From a checkpoint of a small mixture-of-experts model trained on Wikipedia.
Experts: 12 experts in each of 14 layers, 176 quick GELU neurons an expert, 2 picks a token, a sigmoid router.
Training: a variant of SOAP for the experts, 384M tokens, 5855 steps.
Below are experts of layer 2 (counted from 0) of a mixture-of-experts language model. Rows are named router (the router's row for the expert), up (a neuron's input weights, with its number) and show model dimensions 160-239. Each number is 500 + 50 x the weight over its row's rms, rounded and kept within 0 to 999. Numbers have three digits each.
After each expert's rows: "mostly gets" lists some tokens that are sent to it at least half of the time. This comes from a sample of Wikipedia text that the model never trained on.

# expert 8
router:461538539446444473527500547519475426478539496525597562416479435590586543549424406564534463516514523458591455533444427557568421453516537415393428468454475523555538555462511545578550439547539564558530459563556506445526445474562466453457565476
up0:602412476548434508437508454507436459436546414524554468522428530428439483621509476534546569455483439498467455533536614437586463484548471519510443468449511512483454468563539523494542441488526434591473472554497542430605429593453492514524470539
up1:573498421426491480527450513471482532433450464392475514449513533482430477494537486404435494471448450620510505487530537524353605482456573509441493462536508482453403450576455414526466462599470457466436651567489425487556563580510577449484500460
up2:465453481501518474528461498449450543545514520366447519519558516492507451568505499470483503499520470536579544410511481459410541473470526523489518483523548446560394436576442534512468448550418413534562465453544509499527540508552455635476497495
up3:482456517519390490454602543562559453501471448524496489536561531586453418505505464482482414504529475543524487492514586438487482482427487591405554435493392428509511470541524445497438450581421582491520482573540577424399487507482485527630507547
up4:470528566546533461529485522436461597541538524467548480519449504470571574533491548503446496552408394489431510422518471586533420582464447597434545553491579477461509488538511496458484424435440489527424410544523449481510614511507507541492465529
up5:529462544528468503472598515449429513520519494525449592468457581551427423509490540503504571554442455517520533513491497462450515547567506458468532410508568411516467519500467478567470494454488480472605433501502557463544536471508469478552404571
up6:552587516440560569494569506530381416464490489480528490536528579423521533495549486539514410494421546463459504535490493336487517499476496398516465521488501436468519489522660475516501431453453500441581513502439555524523501507487592567496508509
up7:527460530490509474562453576522526521442463467469497516512472525572565477462568535554444570470402570405497527461477467470535507473482384511529559451495478426460510532440525535500443462529530421539384560539503478506424517522515482559542531502
up8:527545460546588538446460471421440515512472408463535515549501473561454581502520492427515523544458494468453514460503387466461512570397504525469597507465521496523447534408526536442466515541484433428500584484550556541422528504447461575531500554
up9:576470506458491654571434484416470535518423472537491543589506517503485454509531469472462486521520555534466560529532484523492534544525541582512523523514525573547510447520475439506411559455549537377440512442584486459447529513485466524468602479
up10:529436462437606542523470453554532444503485548589509452471537482506522471413449454475531474551402548538570551469471427505560540537438557507543538463607444493597480497494471532464662481506524498483470518409496457545439427555486460495524446542
up11:443536543552514502460430447546452559506513522472474516487505534492490515501558600389442510489543483501575557501559518453524546525542513435530492435484541428451514467533527558476524419527540545542529468448490561542432475565488481440602571533
mostly gets: " 3", " 6", " 2", " 8", " 4", " 5"

# expert 2
router:502472567428507497503536507517497503578547471353395503501489563545458556501499493476554525477468496525484465474493495441439531523459526488550458491484537557529331524503478475531509385469458527515518617505425590439506483452478455518436557564
up0:427516525448508561508458488446516470579520524516533456523462478588509563479566425509507394503467515408491579540427550482468479515569554493511516394463476491504428464462541491509357483622548505480536491476584539576540449492496482464470498414
up1:502498455484518407488503458569466531475451480516611572496481453570511525417542479407503541491507548491652540440523527493549430479511487480551369517490419524515486441579499484436420522498600462468490498582509537502392500561416550559533508493
up2:477578507415458484540458446486450506504486567524531502533564426555596541550509514507503589548492511497512417445382524553480473516553564450509496395463465382561457450604526470563447446522540501545432523541468456552530573471533474498537484513
up3:493402466534548542478464469534510576514573473527517501515500547461563443484478437587505549516548599469416548515430607469512398548493547421591384556458540579522457543588482468517504494531475457501427485520489523516536486547591534537578504511
up4:440473578476438450424521570450531523528447501489623423453479424431547495487454545508487447538446524482592452377529577583497501557622461508437462470529604513470495481596546514519474500410495532509504506586574416431494529528525541527539462517
up5:549598515549489507406488524451495528598458587516454607592556543589488497482470509499450458522498441517417491386500461490503476626576472476529546567515520484493548473526522464518435429455459535424496410550499406607393500511480487536554505538
up6:540559503554576532477504527566552384496509451499443485544486471405561500489482590461462488499554395481471509445479502541588611533418536589478514587488463536498560442530485519530443485516490559496435506548527486559482519591470488508534494451
up7:488504521565497455448460497608528595512435442482550524442489504490501444429499418509462521531444470472564502514425374518452382493460446502468442434429516438452477560519612521440479480461458527486483513524495562531491547574532494500590526424
up8:559507557448541566520451485532509502477470536489495548486506443503520510559564421434515435509574430566580495495512580496570460516449570453460575438448570475479522534564474549503598522498532533589527486461530461523533517437616544485460418508
up9:521390519597416475438496494563450438439531481427597471559475604441497579555493535560516548497448534481588500553392561464463455489528491474479489520430401518451418509474461472525491486457468543539561452468434505563468490544476412412445489471
up10:556501475449541547499388467436527390504448515561541486468573423428442541434473511406504440527491412536511508507470520507512461495546506530526461481562573458483568500550450514482453453568457520444455535395488477513568517509608614545596513464
up11:533437535584466412490482522484546495486475477599428574439550463475479433464465439496508475492530565552562557533486496561528405472539449466488466448512500471469587549467561548461453516469394469482412486599472553538443533497476494574518518470
mostly gets: " was", ",", " the", " is", " are", ";"

# expert 1
router:477516540435441479517500571471472433446500531537592563430443466569536569538452385559523485525538536456556444524453414558533424471515528459376437452458472538543544536443515541580575459561539554548529488553557516456490450445536455456437515481
up0:565445510592483432542567514445556480480424463501497509545539393543520503503447541450398562377435447496569524455456436556451405494523419466550540543538552410488474520487520486580471446514468513493531420389419540562394581553610417460474582478
up1:530514556528454490533452497577472472487437441483470554518479647561373492468629486557473543541493425606533521485456508524456545552527505581445541478540549420491527486486525460475515549509440494404457518481474464438457554540531545461564467553
up2:602488539480646498493499434417509565477531493433442491509409562487469535524579588406491461467503489580483517482541534552391523542538489570505452512408519563510529429511452482515517461572470577427591544541471516478440503521443534539523485518
up3:468521507508513606550481441488546519520572448549453503567548518494507551392494540549503566453452515560495575462492524530576461597469555429478528484530481505427483483482456465489477463505641570479484510443484463489485492561534515432450581556
up4:505495510457432512501497474547487498523487460485485551551489506498458468469542537464457488467510462573461552520532462548495503485510472530496557528497451487434496480321512437424588588493533482388539462518455564574575565505477449553505506536
up5:580497456573498501456552462487547417520524423491440460371446508529505473533563473440435508451551609524386466519414423507469492584563403474494512532519500506532524498548495500448549485462511473595420548464579486552521429490431468466487512566
up6:613561495521556493497526518576573491588479553455467432526514530564552435479550467456530498557426472550472447436503543476644445532502527522460564482493571541499401462491410394467477495489386458398451537481524514442456427512569504550540479476
up7:547529492413462538525420463478511535609414608455506519488548488507471534603550518462436564498465397481490487534520557538432514554484438498536446516538561565579486459488510484579441534524478469383511561533494546538550493591521415511512488513
up8:484435504510571449384499528515512532507532521460511463425503558399426569456440548539445510574524487501426488521499469441503555474396413590483512508484489514416472556463434543482468587503397488441507516394485507474482458401464457573509508524
up9:433409431479524501423541469497488510525476517548468532464460570513496541495551518489461488506407565514557505543518558425454540513463524512474526489482491432488503458523459478489432469451519466476474445490580486547477480532545513606530495445
up10:512528471469491462464585496460489498453460482518405443504512610451470454445540524495490459521394446514559528430411537598527421350486402438412601397571422499541500512624418410479426592404540463457462564522555455473493513524547468526479536496
up11:542464500470515475437472462449585529529498529498560483511524552519410514454502450512407445445413548555440461543477534506471501515358435566523479404512491474485528532453449479489476601497504448513468501426520467489466523452470423478552511444
mostly gets: "o", "en", "os", "at", "et", "ly"

# expert 10
router:456522542452457486517531555476486430463526530528580561435463448559553551546457404567524464508530540469581449525452437560560435467528545418394442450455455542539535538440514549592565458539550567536537473566547505428487461453535443459437517472
up0:542519480457579527454374507574472446528541400486457407562516591384537536535566458391544427438473492547524453509439568442455494571486473415480570489509472482536552481554424405563460546459449479479521533455481543511493514517439419539551463472
up1:470441492573529465443526498465487528438469549480491445428532519492477530524565558503472463547448458528481507462531555416435503536541497581481420478462529534531464508522499548493463500532408500508422471483439609472472450534459545563602484613
up2:570454518481579536524513353483469500540555503498539447479545524567535528454523492430493542473438465505466534461472476444419530502541437518540481524481447455496373437446590460444470500495411426469429497430401457490499508424460553506526507565
up3:493485476463459573472480438527421556534493497574462425509463537461432600605579557522491452442450494511477613456537494505677551472533476505511600522407489471464485521442528501508497461452531583422526531524560490506403495590519495475565444559
up4:482459461483521471472436484535545395516413407513401424540496568541488586455444563580476561486534434511497537500510398603511448550476500466533521506519469539471497538428456411522427508538464389461516580404538454504485470528445467571632456531
up5:406470565581519543487468462477460443518529478447607487591586492602516563499629424473396461497477487512415556491417483521537563542520559398525573433478480499514418442521475524514400508496507519481463505514595377500496454488482542481566470494
up6:540483469486486559466543547506419553491425513563474428456506548467463450571540528475421533389545386560470516447549600490486498517537441553574661469547402510474529482572565523450510465584531526492438445507464422497547524520505477506462519467
up7:478453485492514587519475507484638585520467538479504459421491588493478460590501435525497405453376585553507526442506503381503517564414503447567514538519452487459585548496512413575565471444460417564588456402571469459530509482437533458447516491
up8:490531528536509545384584503371515510585520514481476549533424589508494615505415534441431505495551452534495482452510608528520514510535477496519504514512636457437521425596509430427519541447521523509550508487469501525499541514366601519569388513
up9:534367547541511470431594555537458490487506527547421484486550524499515475490487500601525575546416510504495564460441548517423492526502464441519457500516540476473469452567459530497544491519516514445434566434424477563580502476419454526514503500
up10:452492463490602523454583469471531465495483482416504423455379389440532522511488465485483450513504464454501489418566493544497499609432570530518501530575517502484523461480524534459559554398567448463465497534550450595484531505534463570535459564
up11:476515474524605697513507458538533494502501463469428469548453565488441516488543459523438419482510536597462527433513485464399418515489443561545368522518535551471538497583475606430423430425461478472495441515428405527514450445490482580496505555
mostly gets: "ew", "}", "ther", " M", " ", ");"

# expert 7
router:452463449492480470543503538529473467497502464534535557471505449531505538510400472484526439578558542482548453563538482542532547501543517488456457501489486517570584563528500457514461464588589436516559410534557455461503478489461474487486504376
up0:445510489454510460455503595668442523505481472431571545503550562425508543487503524420443548560485405452467525555518441432512541493467445488578548481465569527458482518542504603555474575515559548485533527533453486540492463555464474483518490506
up1:429472473559514540457553490519472589519475485546504490495474574628504536524518504542488473443485518536518476501500532405507449520544606508421655456455475530471429572536489567567492515492473489619551545508466444515578444506432452515546503459
up2:572484422519438425534486527491541410602385411491528451545552506491412472541596479484517480473392442518483450513527455459459489539467532480476509465519543506395472519565425597556486531438592436501404604498581421526487581543453500511542463498
up3:433573485490492572557468449404560506450504406432455522522467428448572483563609557543483507438523534517565586490456470404480485504478459554542482616476471456491501492558501506451475570509573544503432561525435521534484631483508539517485481470
up4:484438540549526497539445449543514500515524439520507537355593502442568481475490535544505460423424650583546461543523468560607523484508504471499452486477510485488463451578404456529508533439541442432438453515488604476541524495452638526395396544
up5:487529553418439491458462545505466439440484439526495536530542496464505565457515526552493493505493484596512478494465493509501544507528558499468478512460568428573467472445524439529483390493480423498457460447552510541546521482449542498449504469
up6:486556551531537470487511530520533483506533558446550495596580508441472633481508434491508533450480514496469498487431621446541472529497510507580528491397493523531519548523461509435475528432453585478475547528488584520554505428454518491493395439
up7:498541525418524459499499474573618483569480482485417515544533570539536497582519486493550544484493594405556565441542437459421453565483487519482486511492690429480483412513460502484527480466474481388459483422393453536528479558470499509603454437
up8:547465437575563561542473469537533410626470432521501544510568532539462461528503445553502512525519445495497515427501473440406521540468469533553488475547508492422496511552420518500520475523505480508503498550547461467481546507458531456471618497
up9:491544489467565544527588467546528513551521411507505456579443571486544608488509522446446493514504503478420524573505455488487539605572371485493464439522514421521501480577465476441505600502522509536490532540497540522495534634453588475526486465
up10:540472578488429505504466490575534421489520469418497406528505507434502560486480463530478559531446549515547398476609491565559520512497521423496561601463554468379431477425438545547523582487500564525561440432419575510501513465484471446513446552
up11:547460456495507455546475485488521467486462423451470458464450447585491518449498481484479472434400501500520582433425492472451484456462505457532508483405495404519416548505533486514466485563399545388535567512440490534536469557482540506593503501
mostly gets: " f", " N", " c", " G", " T", " S"

# expert 3
router:483511537490465470545473540432477466443508536571551556462486408469550570521420462501486528509529510409580529587438403513546450506568527458443456499485524530561550502425564533540460483588558560561536447536528504407494443452555453460478531453
up0:435474505510510571583493431499521561569440500532543347550449496436576504451519488519505469520528520530492576549490512521475405514567463539416479421562550453528378500542505524503677470473463468501495522522536535545522548558502555522520545598
up1:582494497481496446473468452479462407433479460459510561471487428467475458542465455433505464480518471545454456450552506512533538503414521541556562579519479452449494490438576440383577475477441465558484472524491425514522523497486573636526428508
up2:476497498502372427437571495480623589504486462543545519467535546505466562486427449470465489433514377541445609513425554506389476459445420499462449464528466519427477534653500471421525534478594428472437518501488433528559551482512540503506439543
up3:499419496466573495466470536479541495517452578521502464532525529497581577415561508504512474575421478513415545523506496532532568495512456546491540462530513563480472493438552533415470622388522483504490412421491580547423593432530586440449549485
up4:593497475595478488516461434387499488408485558431457540665446436463484516515523504406436489474477589501413548474488476474501501542402566463459446423518463512566526540435511502452532495515500550406548527526521531609575551494424463571470577548
up5:459404523495490476429406411406404487451571409552465473478587468545592510444429490392540489548463474516417516490523393484487484552509399512528509515439514555467519481516566522410516481379499500438436514528501546445521572466492578416422513551
up6:525586505468443509481481531515479473496463523477518456571500515470537580542513501570583545432591560463551507503451585546553553481499520570460531511453539501448431387518548549504432592426463481433504518561475417496449446468463502508518490558
up7:509483496455590506452497532409491511478413519533485580506536548437422576506414486451493593516476379500486469542491437540453455551456473532558529532422490448490528552434472541517520515560483512564604541446490514401470467504453478599541461610
up8:429458456533560514453459462462610482507555543557487500493544497476455473455461508530490443565574484471448533560423457529526564492468465499539556471428489461448507461500485481421485509505483523437470481536489534557503517611530478605431486491
up9:534434528516515467504560491538539539439459515524439496485536537458431567588533516544413562478505600466498434520479487503521517573468544616532548551584469502480522522505528486497522620430490470464404529491534460495524472543446424541478490504
up10:526464419489574400391418506530497629533484445485566473561434574538465544440452433552424527486520491485520557566468440519447462508484416538522577502508507408522429517483475499594494512481402425461471469466472505587481483494407608437452597542
up11:501428475483412525401502554424486481510435503470385573515466482457454458536520502585472625471515522427504529503533582590514478623532438546468515345480481503415452471469489493502581573547505416544473525368516569464476453450456502542471517522
mostly gets: "–", " 199", " \"", " 198", " 197", " Mar"

# expert 11
router:497523511448467477505528578487537431452508525565601585409481459557568541499431422522544464538520516463576430491458437570572438469526529484370433421448472547539550554438511531556544502547540549571524462532575462483545450488528480477478505511
up0:571567471544490527480463594430522571549417577417484453540567524542456588453392530541497528478464516442411509457581511516416485490452562520554465546436468453533517588522518433518504441455437610481544477484558495480553490490472517515479460558
up1:563494478421480400356434491496495497445538525497546515596538495504417544526411551511443468504502434576512491407459549513381519478482475448589438527539542530505462456456565548395512536469521507493429516542537498411551459551537546594536507438
up2:505556525471500451554543487523564549576469455426503470501413498493493605400633502452450519513530519515463505447532472491541460419526489361481547508514531432430527497431455467486460450458566531480364487598499555522441426533449524479520454497
up3:510501419548413505422478553543484594587511490472568498440504499552517601495562532491576444486467456545513506452462497500504482486547454515435584468484427616483537483534629400400403526491501483507458483500487468533510537520521543515492492432
up4:497466444595514464484515546523411444523531498479454511527375448460534508564609502430399442505553545468370525477538579465539467482481505589596574460535413512407472490542563503542458527547449538458499447548533503511424571550395503546554453482
up5:560442470531439469471466527382509428499466580479402481536540428572534521482458449491528487479584527460444579377480505517599460500524587513482484433548517569464565441586486511547556516517472492483525549473536442526517503547519479522446517533
up6:516524427504444405389438466544479608510510437545546542553569505515577502420546387515481473450498457523584543544535555495572511431472555539446519505600547430491455459571452515514477443413511505529503544439432454545553500478509536536407428553
up7:436480456507495381519503513598521497571461417451449524549492466423472497450489477497515397501488551534470468570445468480479446469446458453519536466492478445533427503453551480445571461521562570609426495431379638504483522522575467598505474563
up8:428502492496522543535417523529550506491499422493434555471558484525510590504470444530513552512435574413498493453533470433613497561446453470509486542477665505544502529402481460496505457476403502523431542525443491513464532514467548541553445465
up9:573397487545499530529524553515480557485508496454472471465485539472462521496461546471435554443534604482494493513475478526392539447514456494471444447490546423434466450435520574574490504481433523515475588417505544489539422477476504525485461449
up10:512536497433462480410536513547459569482378574498536392550538468456530459530510477536461356508539575625412509420503556507545502515557516506452517469582592473507575525569420442501516470478417460461435469494474465443524531592547473519442446479
up11:535498531468563512441515513513486565529513463547470477497484550438602601524476471437498426581475598453562487494498471541451600563410412433517546489550565514514510444671515557527480472502601576466475486443512577488485472556393498552556414460
mostly gets: "a", "y", "ar", ".", "s.", "ra"

# expert 9
router:472518535450439479515530567477492427465515532545595571429466441556540552552463394558530493523521536456590453528457431580543442466526552451406438457447459540530533540439510560585549443543538567540533462555524512468503446448547460457424528472
up0:391496541471507382512454439562523490472453503444433467542472567533526527618593474522502430565500409451507525485527491427446470367482501499435479488501559469577503491483404431497512550509495496420501462477434382513430515514479417469489524552
up1:504554472464436530403576484559433460468427443404441479539442472475459516471513542510515560429532479497554468509528485496533486486518519421487551534543473445432606451462475540464473544423520527437532547439495436529449558532527511503504496504
up2:471496540530355461446566462529536383582482410501531510453558557444492450505541435537531469464490507525496559461397569506441589406544443460485557467454547456552455500445491512469454555394449557546440397412568441512586531582506471504517493467
up3:559385476412546544494490492473506526552521441535522509502503501492497624431499455472532394490532414532403568502547539449556582545477560459416486545562452509510539555519463567571371432497588467553455456446519439550597501449582520469565512514
up4:440521478566444549474578484484452548464490553479455530527536496516540472496558515441445520509476473620488380571511445465558497510502439478442464554541559535478465487587454513541434527478461514493505420526507473509459451500527588506614592589
up5:550446529460466462364485530515479452486558531478531427444469573416518467562532443488556486458463463510540591486484492476430469501481459529498502584486598488428537457565396535474626498559542514433468470508556529491479535495437541475398504506
up6:584539446501554512317518479406498498538491585396533481459472473533514431385508497579538603450460506451529485412586470506507527567454605456448442473488622463439549445494532467438445534542435523489503470452459492592485538455437471549583480552
up7:519548520506611479509432566479539537515486506590421508573485528449449532477511521529495483481481496601526545482535504494464461523529428483527527519447504390457637494560432555472435471496477515459520511578492559477483482506489576502518435497
up8:552420411526546519437474544593567523567458515546583515552551489576511484482455474514461471536407381589511508452432454546470541450570550384422632429495443514483558461522527489430556448484502512569497485527439551575392575612524447482454568522
up9:462466473503443445445482520502577510450511550492517508568580511531517489494490471552537510518465528448559481505488482508544568516514434387486492532515507455551429466548465506472513464476477493380515491544474459573459486556529586509422415460
up10:553421498492474542462469351550466465605476549481495545477556548483409587525492623454396424435448469518481442448493526441436527597475502527454505482526463505513555449530462531510532482514451508460481495467427497507601416461423499563463534484
up11:527458532425423613546513507465579505558514459423593524580437500443417436511497536468449487550536469557464469484464505502571622533480514590417557482433432467542530425507476480502487602477455467491374524524458610478478501474493616585483539517
mostly gets: " w", " L", "'s", " an", " to", " T"

# expert 4
router:476506548483445504477447531420519413475526522494571521484530495601535469515521419593590453536536520472540488549358407579610414445539544501520449383463435559463499542526580560450516543464492528509544492493492486432511482483568475398470540476
up0:519495495480517493439445445481526486544425587531449601468551547546494546457412439474478573584497560523563599538503518444472545516506485511620487362532539492488595586556471448549474488477511530511520525528459502527549509503472515553474586499
up1:425569456434537512582481500551533565535554488448506521509483477588527486507548644492445477495475497567466469488491427531452448534406477499591530491419523405411435448494543559486532546503623462498445496490548389551488544515485533539407457528
up2:398556519485606476441595541530487481549536520413570488431557500533416514459627507586534341534503535510557532473437442511536471540429452461522547470425456464463536433427501444575454601508460511523516508410517512387515459528484493547463452479
up3:512467504454554542531477466545545561638412552466450465582446586440494579512556559481487458479529473486553590451451555486490489539471523435552538530568491483429473457583500521536541544494519455445578479411528521468500416567564494561489535548
up4:379516519510490553431537521480505416550514554520548445580525502511405464494511488575476462449447522562580561429503510569541492529504473491614392437507530492524512450553497552381549567458514461579452570552450548413424558487456529466499598518
up5:544498512461486500477480444527542587544441481478497403477476537560467462595556465486457556438443471466555520516580417526426505450513472504487536521464580348492444501459478449474482595414475476495412530499591534599415401458447501539528465491
up6:444508486521532486567493485411488466430465530506569497459516398406428453587409510566483547543596524514520502480471524533486522497452455506528484572444456507473512491504408480441486514507459523478462512490451517483520500510409528469495557563
up7:520532485520555497504559565532531405499547546436432397599447433536507412451540421494492433491492477580518484477463476584557518502485492543451522433577495505450394580468465425445568462574521537461447551448535550474539564595508478441613478563
up8:499450571434505522457506492403496533617474440410487482468571501532531490608491427524523462534500430527547488482530553490412523531465502469479499539492575553535535468441388453454519527473467521539509486504448403474560555552474633489546519495
up9:422501476508513523535502491483412530575453444382556584494521476517515495412563538413539495397547495475559609472523508455532582496460462411404485522563524491448524527514562533431560540524411493555546570454525523643552518449552504454461496501
up10:509447455456567417520471411395528517565529399524593534571479455583452505530568483490515443465464409537467490442484452550477556496492532407479483564426490524528486526498441507430502544438397487493418458535485531466400551534504426526459494504
up11:472536522493449470458506503414414542527484461601481557496459567566505494430532598531477505528511560497442535495492547522446471500470459461455481508603472457462561473524609421538484430503530565465534580499452523478491513534443499486650491558
mostly gets: " R", " He", " r", " re", " st", " con"

# expert 5
router:438520535540485456603577584536541435435491547594530547454458511593562597533434476575560468501490518427574530495553479477500415456539619488423470536441480535565530588410427484633565489567404491487545516589433419467388489458548544455452563502
up0:474502557373559512558452440547537530531438491433525394472502542465445498516520528460473535460462460530534420446538436501546521430455537522521508462655484480512527433518522409578422622408483453403526536431469552539463409608519615472459498465
up1:524531507450493590448539510558426481540444417569506553541509507555508472496536540391438399465520444485424411443456496558501588511477460494551506413550460463545493541502506516477461498510515612487457534577441506550431424462487534509535433498
up2:554490515589555444491459462448521512581471469487449462564511410472578514506478493460437534470475451498474531516504480634525517553584484455436544417490434428465467526524536527541418525469526476422451489531525498471502536396460557529529480501
up3:456504493514593442531431429626482499494484465538479480470482516477418502407461526508549494535486522536472530502513507478482506529504509450499570572529502526575412487535488461524447459468441518544459501544524421571435560478573520514409544499
up4:465436459494459447501480441534582552576512521613545457563420520449509542443488463521521467470568542586515499461538571400538394546499519479487488510525403453463564531459438499495459574533405453505461520516426449491584425478432494560424452561
up5:532447479499483514423409583529496538502620488515503442477527587482511595556569413550452551434432499477507376489467508470504545406476453520564497557447537455517489461512435498469489544493478416556448478529445546514581502454499479497444525515
up6:537484516514463463456458483433512514560453503471587523493482503417499574435491548435501469500458495509455509388520476512478476439467471544509495547549441592468460446430519519534534565464579496590561547463472544457414532524377521511475387431
up7:550483527428535538489552434468493564519489494461495445535564545528503403450457481590436438491507483493428594391419443522466416449497496541556559588530448443487430498379478582495566542488560588501442508368434559467605564550527497573502479447
up8:550467505557437492537493546488460570483510473482566562553581520445491457507527553556442498482424539566478478451578510474535527490494539532510469560589507465472562495565407502435493572477435530483528495512535562594515597515530514539491493478
up9:500542501502633407446494437594427497458418533446528552443462574537567496527568441464502527548487442443524476517558593447516418591498456512535514523455426424569502535482440424524482480575398433452430442480501396390433553438480433527443501539
up10:541561496454460478543505554513480534503490495496484499578517489441444501528506508518515550443442481508431444531522516516439472609571551441510546473489576452455560433423538523433606576482519511437483395554559520526512469486523476510518492577
up11:606437540549533529513461482463377531540459449523484483507601522515491507503569570468429460525457597502498540425451637450438514523460442487522492548511542477556491520535573491515539525527617532514525565451451474443398518382552503468522460465
mostly gets: "ic", "el", "all", "ut", " e", "ell"

# expert 0
router:458536526442459503513486567492489439457524520535582561431461436538549523515453395540541467512532529458577440534458419578544426468549547433398441442457460555545531541459520517599553454569573566549534497558531526466494459447542474468429535485
up0:536484437495516499515393487485528531537422593432511401559485461546570608514521528443446467498447637472342540431435470451453541591517436469470602486456498493423503473477577504455521543484578511502540470559520490455498532486545509504489518560
up1:543446489458455498490523523521505561528475425522452441482507505492548488485508556448480551516547403554467601496411532496486567434488556418531490548571516463551434461494509492524490468477466558534435543575462497462475555535585511461510494528
up2:529442492472420439479499492483569450473411522449430561413522566458462554514459488488470515480499558486499425516486494511490535481534511559530507531571536454489441533566643493474489438510490501541527477479387478516443515520452479536516415503
up3:576464564390476514476495445488594460529529529481496646553520506463448502477474542498507471480422542525411624549518537493560497500407473578542470566491617455490469413585535480549468524476482611449543495462556451519519508566530513496480477444
up4:504490448457498563529473510456520376467454551471496479509475478507575461430520530530454473425536527458450480422503443444505568500545440528453591498496510494512492444489532587518482557446487500447515500509535454497397492538552465562529523538
up5:506538491526529631554450460458467535510439454507583539509450525505493418486433447442525501427481524525524542496463491492531443529547527623473506493515532442506545524511483477555544545444537536500504554621578466531492459475435451550520498466
up6:613493521557445449523534474501505590504555492486541496446563485490421444522452533496426562491476585503508543423586488452528519493462475580535527502418409511445434483480444587449461577405452475537497450558477597533547565588527511563565540530
up7:526391500467419537518530520487532591454525528495568487533501495538577569491479463487558595434498444489411568402534543457502496630512469389540510471568471430581510501426451519423449550462449537481462517521466525484457558507435459595500485543
up8:467615486446518606454537475437529465484370496515546464595515515514553502432565475423557515473429497533531503554524453528495488605584472465493480540493459502450468501466471475517385498565501500510406587525488503576449510465558478458496512432
up9:414540453495550443508523509559455476540492533493490484474427498448476526483458444512500567596444501444434473423545472500554505527487515480481535517556502506476492539493473550452514504453444534477471569498393548486484415600577585493598532417
up10:460415524539510617464496411613509561521442508441495497577459501491461535464467492483463609456345494509496473481594500429395416469470437543601523552523573445473415541504458438513533457507586391479506501433582441502382451468393546548580534507
up11:512469558484594567453467506409591441587438510487452357592528481547549469507475483460544458459508551539502484498550473537581532518451557435424515569516359482524491491577534517537539576542424463511544522471450546506410550485479414626466559503
mostly gets: " Al", " G", " ex", " pro", " pr", " al"

# expert 6
router:441594563375442479507454463511495541471547552485456551477524428457512499496540484456522502512571387514508387510543489555538513440489468516504447609472496460532522485509530593485576480516491548521467420501631445515599515462516593477515463557
up0:462545413496494445465517539433412457508498569561512503534502483446472583442502593507503490434548515530548517525501570564540545418457494504503467534520554520555453464557561513496486465507473532550470498536505545583508497529469560533467498447
up1:633471566456492465432522514437490544508487503391526474556443572445590414520469490473465501540502605584437470581537490522551573495432498482535574472556476534646528549523486478494517479548550489493499427488565534524512596551544519469527440554
up2:520452574564585550466467483501429602458530468423429491533526525453465457466496510371522435407484420550529530441531512533505512520525539436489427564531546426481526542582509488518560499393458507476583427450485463521440494544557522442476498630
up3:537428518525439553521503492505629523490487598401452531472518471516560390488539549510529516477445518521464409477510538516593542519569484607445547484500430446476508504508582447487465575438550607450472499545506504474561556471405602525634506555
up4:490446450467412511430453506474525445512525464462530499507496524492579464554462452457571462408553479437485543553560461522539527507526568534484584447547459502404418501459471553344522441458415468451551647494466569498567506491650406439520460505
up5:446509550489472422449479519435498480565469504575557433471588517547446370519472498509508523471511480506406453582619476494433545463519494529436568444553497510552477575582526519444507444498522548487502441511531525529466410489548503488543596437
up6:502551453518603494516360460476470553493492564464391518479502473500563495574500500387512473507515405478395599517505458523584588613544451446526433486568470392502468420572600524568456429392474515491449495521569534534496458529482479582576442445
up7:467482535588470449443508539462530446522522560448509470483526557487457509489495459582430558440491529553530519437583510569515529473421511436547487533485483505485501506530523510437563475541523546457431517496551558512484568535513416521524457639
up8:588500478557652559474498443518500557533430509415550475561547433489453513455461507456481507447481509634458556506439509467566592523512427601528507556428431481477471416450518488537486501454485485449365511439506533568382520490488430448518533486
up9:520427527467469523485402505564540472578420531433458529462517426513584556536436622465520392609464387511549424506408553494382448500448551428497444468502531568489484467542512452607535570511512520606452455473500494502553587456558517538499466501
up10:611453472547492467482567511509440489539531444456419489505484460454429472442517466543437452501484573531571534435523452459497554500468460529519581537522503472521577527467483490502398404377452441471546507570514591541432537468538445543473437552
up11:508454491565500397476460516497559517449453472483562461550457480408507476489461503474547557494384566493475481484498595537452442511526529490447492543457442428464522462518528435456452569545600500549560470562522498533525438439449554533522418542
mostly gets: "\n", "%", " first", " two", " other", "act"